Experts of a small language model: a variant of SOAP for the experts.
Below are experts of layer 4 (counted from 0) of a mixture-of-experts language model. Rows are named router (the router's row for the expert), up (a neuron's input weights, with its number) and show model dimensions 0-255. Each number is 128 + 32 x the weight over its row's rms, rounded and kept within 0 to 255. Numbers have three digits each.
Before each expert's rows: a language model's description of what the expert responds to. This comes from a sample of Wikipedia text that the model never trained on.

# expert 14
Description: Name and taxon endings. Endings of Latin species names and proper names, plus institution nouns, such as -idae, -ensis, Airport, Stadium, Championships.
router:042162117083160109113159136206146065153180171104085196162135127096086151146106151154196081165102113105209121134107114107098116141128155117141150091130097131120098189134100190159117171128169089130134164175137101140121146126092103096154156080124147054154088055139171177105059078128109100142139124125105142114091140126142117084149150133082090152073167146131148156187147149161116158167131123083096124166113189079126154105120129100170144092166101156086142137141148100107165095157107141142122115170230150151130146155085132079135124134101102187127103103143172091151108085129094141206101095155110148165185096213117122117119133124136099104135060108078139151167168148135165108137138143137129114147123138152095191165170137169104110109178153140150124144109109128147098101119141093
up0:206117178103123137148170174160076171133184155090135093146085069078123150182123131155129167130089092116087120152090082140094140112194107106149099144140087122151087140136133085145124127174091134105096131139118098093141126142139096190159149127092129155134146140156177095197099109171160079123087110184105152147169097119150159102160105089179119056093143130135164120099131133168114110108134103082111131155125148152131089130131116083168096134098090115166069120154102108143133130113125138146099095128097171076122127104105144072115046130093117122163183157107138159176161138110119139083144113183054176109081149184033099124117068167069107157102102164136175165132147162102152136083136122134122110124125158122027142150115166130166094201091132080162153125086106119145145123196116141

# expert 39
Description: Leading digit 2. The digit 2 starting years and codes such as 2014, Q2 and 2R in tables, plus stray pieces like te, ite, k.
router:112135127144117102120096093143116112095095187173120109158128171143162251106152122118125139140120157113119111113127111119144090167123144142148128124147102060091085176054148150112111163170167116117050101140121094097167106115166115108206142123168162078211100163122138175141130097168142151152148110105203126097109113122104110083187110176153084126098138177106131115133142202132145117163184157130090128123091178118155121128092126150184140137118120123086109116125109104099132145161101181127168115130162115192150141142135105073085097114067191096124087121106144127137115098089114049094138138135093096107170114213088106131070123130079123112126185098164123131130143135137202107125154138157162119124140102149102117091163119069159095127163127096068154160115173113128212108074136180
up0:140159154228082114142158093186090070152132132119099088150169234085051136151145212154187145156103152130097128161083073175139143131126143117143110137163091130127150165122133139151200092151148155100089120132167108122169130132125158110126156103148195122177207167128118137143096141159120142085077144097143174052106120086108144122142052085145146102144141128092127133124130092125127163141165153125170177106113079160125153154133133186130115114131087055093116099130145163144074154146123177109137076156149115117087161071140123126101171119147176055110120135124146150155163073121062089132131145120131111143163098168076095138125120104159126150169101131157077104113165113145099163200106178129104111128178157157136131137145146086107162131151102148147127135176091096098132163080116172

# expert 4
Description: Sentence-final periods. Periods ending sentences, often before a new sentence or heading, plus initial periods in names, e.g. M. D., Eds., decimals.
router:099151145105124102059091119147109155099092152148107150184138137119107106119145160116132111118112169141133120132103099090108092110101181105064165127113082081099110125134144112104124171133152192170149122194187103087134104121097130083128096104125130096178145159151155119116121181113170161148148134108103062117094102120074116068139111095098151122106159132070132093097163178209115167203222069132195110093099136072158167140116148127181136022076133171123113201168147148090131168098109138143152079155153080114139135107073134136116124129091155145109123110115126140108092098028130083090101125118111111155144085130097134155086137122117077131136139148172129133143133180166125123144114163094102140114040148159198135126109136183126095136115154118123150185116157090172158140147116160
up8:122111144144130145157157123159150157152119100105183135216158216147096073173135082173139069141125129133125185156049100105130164121183146200073109103126087102129039104158081078167176147087133197165064168186101135115148127178109145088192145123167103102111149137176176086125091190130112085088120169143097111106094128100199151149191131107119082121126155144137160137100116104156071092148143117108180158116128125130137140170148138159130093128188131144118146120108089141099151136168125162080110156151063152167080072103143148127117117065125186120143156138104124176120167081118151148142136151133049127115126163146064098140114080127103168113075110147139146141120069155118140118102118156130126131080103198169149102129103134141157143121121103135134103153118126110116127158100107162

# expert 26
Description: Digits within numbers. Individual digits inside multi-digit numbers in tables, statistics and election results, such as 4,134, 63.68, 2015–10.
router:190152198131115159098190088146158095157122155137090139126089140138117223128172104157096190166100089079151121175132132094102081116146098095130155157133151186159141129088085127164167134122125173171089069174105101154135189078152151100156096055134118076071127101173091096132090142151148116172121154144139138081133105151117099159191109150129111149102149159056170105082161136127100133162156088135155133091114157135156168200134134090122142120139127084105178133101067103115128164083149099135164144130138112135152121130166114076163102116123143115113096100133116115069082141134027153158118074124143082132104148119144138100103132112098137134145094055146158141160165190141137109124073146149145135150090151126138144125136126100137094110177239137118168194143083079109127113138098094
up8:129132162136123136114120106110056148108054111109142023095176137052164135214074147100126166066112125151172170099155098163172106107136162081097145134103103091137158188123125135122154168113146125123146107130130168182102122118158074124157086084104092094187178127117066113141200109129150122146125119116099171188087120091135125066160108068098129121120132168092075118154126153145102116122098108168097130148185120145095145147135105129065076095113137130118184101101125172147085108126111108154165136099120081130123180120163122166111155089100166145110161172168159093133140151136090114141124152152141187143090151156053158135156114137121119094089160109091127122121090161132136194129110141119124171172099109111169080171157129069134043100143193109134131124131147171141201156105094131

# expert 37
Description: Statistic column headers. Table header and label words such as %, Total, Date, Votes, Rank, FG%, No., often between pipe separators.
router:127150143130120162142152108124100106097104146114131174134140119112094144122157134155137115083114155134198162103094133120092107145050216122143188144148133087158127197105086122086150124082167124128190095128060119155066158130110094095078124131145159127172090139135109174134082096126140136169140142116149070140147133135109138137174060104156142141161117080124118091147187159138174170109139130157176093138118140081125157106098153191098113121161062151121104090161103117158213071055087140155117126149113120168177149117144166082178069115115118142119105117117187070165108088102056136108107131139150120137147133166107156133088148118104082120098096111081174117140201158087148112174093153161151106145107123086091126118176183098086134121111109071083188131097154158113105111189057141
up0:183136140068126123063145147160139129038107118151127086124194076150117108080091140165109136157127106130133169173133093079124157160104140135131138114118157162206110150168123074116144081109095116151104180113084119135190081104106083117160159115174079139090168143136099148140130116162146180110120124179193112119119180172080120105105136069145131112156207121086086121143107082111144172147182113168176116109127082092152144100109198126101218132102108094148104051159126091107094129137139114116125149107149084141179185147111149125157091074156128186110159131076155150077149143145148127100090188113143164109147132117121148130045122138122092113087144084097128155094153166142141169088179101143159076144108116094126142131132133145209107137092099095139130177129160170153116107150093103

# expert 36
Description: Sentence and list boundaries. List-item hyphens at line start, commas after introductory phrases, sentence-ending periods before paragraph breaks, and heading == closers.
router:131099156159151076116110110255090126180147142173105117154137116182125136129106090150128104159087124133099105094053152135107105172086142137107128122170116073138115156152117118128175171155162077170117126150141115102142126182082132099104093141157129108144158161122061105146112141164145177126167154117096137095061051119137154063161119129125116112107157145103154071140094156223108074134135116077155153098125135073170140123115116135151120077144143106123067187144105128127158136091037141094126074164142132103189194143090166105145117103108188140141111133166114121057162126076119106081092138166098100131071157091090167192062122133135131122133143127132136138132094182163164158154134158141097103145104150149115158093136147153142095121152148129119118137106187073157172087163107107
up8:081123156096161122117145127067094163175157130158152105199113137130112170148113148094180147134158126169141172089104109167151139127124125125126117103137131107113121117162161188118104138144180160091125100074105122098136129105141157171147173124130155129133183143138099103174104133130150165142181140104079170152105087197193107120078161135146113133140143065104097118117129135058175128151166126140081117088138112131106136150158094095149143087030104085118133138131110149059174155089157153129125141134167103126156140129095126092090128121034137156156165125128139109107166121111088102174009183137017074133062130128109140144162125148145077101091137141135107169100106127135106155183128177186064098140080067131106144134135169105127174136131087136034125125134105109107159138159117128

# expert 6
Description: Hyphens and single letters. Hyphens, dashes and single letters or short pieces, often right after a prefix or at a word start, such as e-, neuro-s, T.
router:135143140152097118132119117146116083097099108172086111118135160172139103095097065107149184090150159103165088179131089112099116143152083140151127136148117106134124110145132130203146146119142080187133058120164101138072123135206148073100142121139148100195155146149104170123129107121141198170220161124127160109120019162077123112143148132119140164100097184112101114177105123120108109116112132160096187098115192096171155157123153068101142060066139146135111132107102154087090170159138134146112131176150090178177176131095139106093092086047066104112095157116172162071109154123123116199088103131100085122086099118120167127070094163132101122110124144112164152174091174115152110163117121127137166146103146156129150104090121092174089098092148112151163134122113142136105106057131108
up0:116109169127095142121106082154107147113137157120100122111103080136091104120149146161099130111107090143146169121165094101134129153103098132146133101172111142148128113186130138096115170078115153095133156123124147148131092131143121116198168171184174155159096105108128084162152099135133187169184100099091138148101185075084142113139188120117051122095089109123137187146107132096110147109179139168166188083119180134161040138135102112093083130111076155081128141148163148133164145136140116153134129144166089043087132143048172109189151127128118116146105125070066158154062115137145135079102156161151181109142154132126159148115164125160087172120101119162097096194124229135075098109127110074155144166205105134152092141164109091122137137128145111176132104114119166047164138085190132

# expert 23
Description: Final year digits. Last digits of years and dates, especially in ranges and tables such as 2017–2019, plus words like century, years, ago.
router:127116143153075165141133073190127160155129116156124200143133125165093136092155120103136046113160158103135161133114052143105081151104109122122105140142114122128120153116122166113067101138194199172122131141101080138128200128159102084131130089194172132099119109158143116150145140158101212123112104106125142106048170155114095119197127134108113144101150107127143132150161125129140091146126101128207144131120170129163123182110160069125136111167077160042177121126091120147150142123125144150181117149134080123163171146118149087152158094111096147116122139132150141111113132125104167146080132096098027155165069168071112132127135119116132046126110117151156096149155170105155160198061159102112158135113176170167142122098091148147112073149142058113165172101186089097102087142147103
up8:154142083139149100064150099121103133060081126131165182099124132112093119128145117130107112147116117101089122141152122207082054091202148121170039105174151108158131106111092129115118124143142086161065116147173124063099133144178117054151143108132115135162044119114132144171178158145136120149091081100106148076083133128074099073157162091110180093126112134114079173161104119143153123070177108158102091153129080107114124126201127138162153140155088146104168107162132180119122164168130104138156140149112104099137165084120157167136120127103102130122163136124131111210127146158128154108110143159199059163096144111127112152172081134164121099157104138085048154090121095149135117147109131127111172115106195152120148136177088146131117134139119114073134198060142132199105114098167156

# expert 2
Description: Place and surname endings. Second parts of place names and surnames, such as New York, Los Angeles, Hunt-ington, Mad-ison, -ville, -ford.
router:100173154116123141093179085194141116135092151113090135136123165089088202188090146193129125107191163087162099146108110108112104149164163114126211143139042127114118156077118168096099176100142106125108156096101112098131157116105128086173150091144121073130132066170138160092081129157152096103163150097128112138122136118190139154132106146058095165086168124125146141172158181159095104164160140104145110125136155150144199124111128111173050129100131180134130140092128106142214104146079134138103128163160203132154180171139136118136135129127179176103135108093139099145129097177105153121113086165125124136141146124075072110098140108142128069091110105136113112123147123143113100167164139119151098197079122158116177140126115166110069062161221131076127162089091072114143139130122118
up0:215093149093114164110129134100144058106142154158112127132149101068135130177109209143125068122129141138092140123137139098130164152160130090180103155100064101124121079114130030106160113129136108177098103152113129181103087166105125213138105133149147122093098140150083196176135128153153127150127123192091116120152098089148123177120130168132131133096085139201159139209152115094129109043084136129194110184164162133089130179155114115150124172168169105103153101180098142151144137090105100134119107159085121145099087117112121127170143055119155085134156127166129089159129131134182118170071085100156143124173096111103069102148120136164158128082104130108145120132161131072119130091137147121112139197155132158174156127149144155102093137147207110117147177074147107133103134119137061

# expert 9
Description: Table cell separators. Pipe separators after a name or entry inside sports, election and filmography table rows, plus some line breaks, semicolons and dashes.
router:106158129128172063084105115191125171058124188205092196129120135151101162140145107122172149162106139146118118158119110143108101091144141140126135159174116076151122150121130205115140146133157184136090147125147091088107140142148104097102156105158158127090122162151158169083094094165087170111132154094142084068108096085125088157116103145132098157105160085148071154110173141148157158096156162157083110178079132115095145104160201088087114118164149113111089127172183077194086163142078123092135090195130152107161150141104163094105136147095088096120108113128196110070147095156113146137085125114144116153155094168130116097084096156073104117105101110157143135142117145150138137212129131144144121186045146108202157125165114152203085089120135137133160123062125133116136124069121092
up0:066094168165151100125173119240111115130139062161096128114166159104099172097111127113154133155148152129094153144127191039096125088180121128129168071126127155132136141171156119173151094117149110149121107142201145172120169160117121095104068141119149091159123123147186160151108129090107129091135177126152086108160140046090090128084117143103146162126132125153093131088123133139097122129154137066184137164062125104090141095119159104121181104156084120166149152107090109137090153142173111094096164127145102140137094083065118051097076101076130090064120147099094079085092178143120091083155150056137129157120139152145130165074115128114162157176116159136141136158098106117127105149128096104154120126084192130084095139111202104080167139173156062131124153133129135080108091124153145

# expert 42
Description: Final digits and units. Last digits of numbers in coordinates, dates and tables, plus units after numbers, such as 29″, km, million, century.
router:128148195115164101130181115190131064177146156132103137161079130130093151114137139143143142086129131076098177134164094119106124126097106100121134097114118164153144145092138188127099157134138147114158130152089115116134112108107116112143082063126144139100160043152135133149089145152128118172148170113107095106083109067125117112164069133113145152052133167068184149103129102165127109218126125117150135102071143123114145155092154091115104124177091134027118130131152168137184108122113136117148152144133142108193129164107148115164133158117119121088083136173111119088064136117026178164124099115040099132117109182139144137106148139103140106084135127096128138185118178117147048134158101139172129159104236095140098053151107140108095074157142143110149193144181126147106099113145133
up8:155172137112100111131193123104104094142101166123132143191139107097137116131169127111130085108102146068079117095087078152141136188128090129095108108156154115172119151119108179131122118086118148116114131109177199125098131131191151115152133189198190101177106129122157168102123116119098127150085137088172085132162146133112116138138166124211118167164122128113179106113089184095076091146160132153112102116140104122169088068117112101212147143124097181094159087111131116106132133107142169084216098126128129116211113096140079106071106111175068132152106130134105132118112156192083101160055057132147126116106128161123131148184051153091097129110081115163138166108112111115101132131077122221168111140120140090073116079111128142093132203149129126140117131136155098130076137152100150

# expert 31
Description: Mid-number digits. Digits 3–8 inside numbers in tables, dates and scores, spelled small numbers like three and six, and the c of balcony.
router:084115130106101107146182100164099053102097123129114131117109154149136141132106079155095151108167124114127173076031139121082094159099119129055126167155113041123098173027157131190083143169160166110113160164149119103131151101140154112117114107173166092128188145114094102134168113154109156190153120097165137111091125158141164147181098068116107149123192100067135102194108073154108117148166175160157076105094171115153137111107170140146140139160073118098160201150072072165132119095155103146158146138132086155152161155121130134094128146112081197128121182146162138071110106179124180077114105124097110159125073126140100117144130164105111126125114087075131132172163147142167146123099172085177137169106161130158113097153111093148101094140103146156082163115103109128121149094115083
up0:108136152126134122099104107118140089090151163151111165090128076140151156174085132141076082096102123105129184109085156120172116080077176140134166118122083056130124125081143140187127106115134127103103195105132038126152125085131159095090127146135187128159200133121109160126103135123101206167176153097127128171218077133162158125118149139095151105132134141187169138116093060173145077092210161081126158145114134132196120157123140064152128142182137104130137159118122131139120104109136196118152171126073169155154126153135092135145106159118100130148138153154158127158144110116130133184171170129115117146146161127120201167142150126181079131069184170114094126134096136117123115074116118120084122129161103093091207163148117143180108150101136063103169146123143105195148133111102053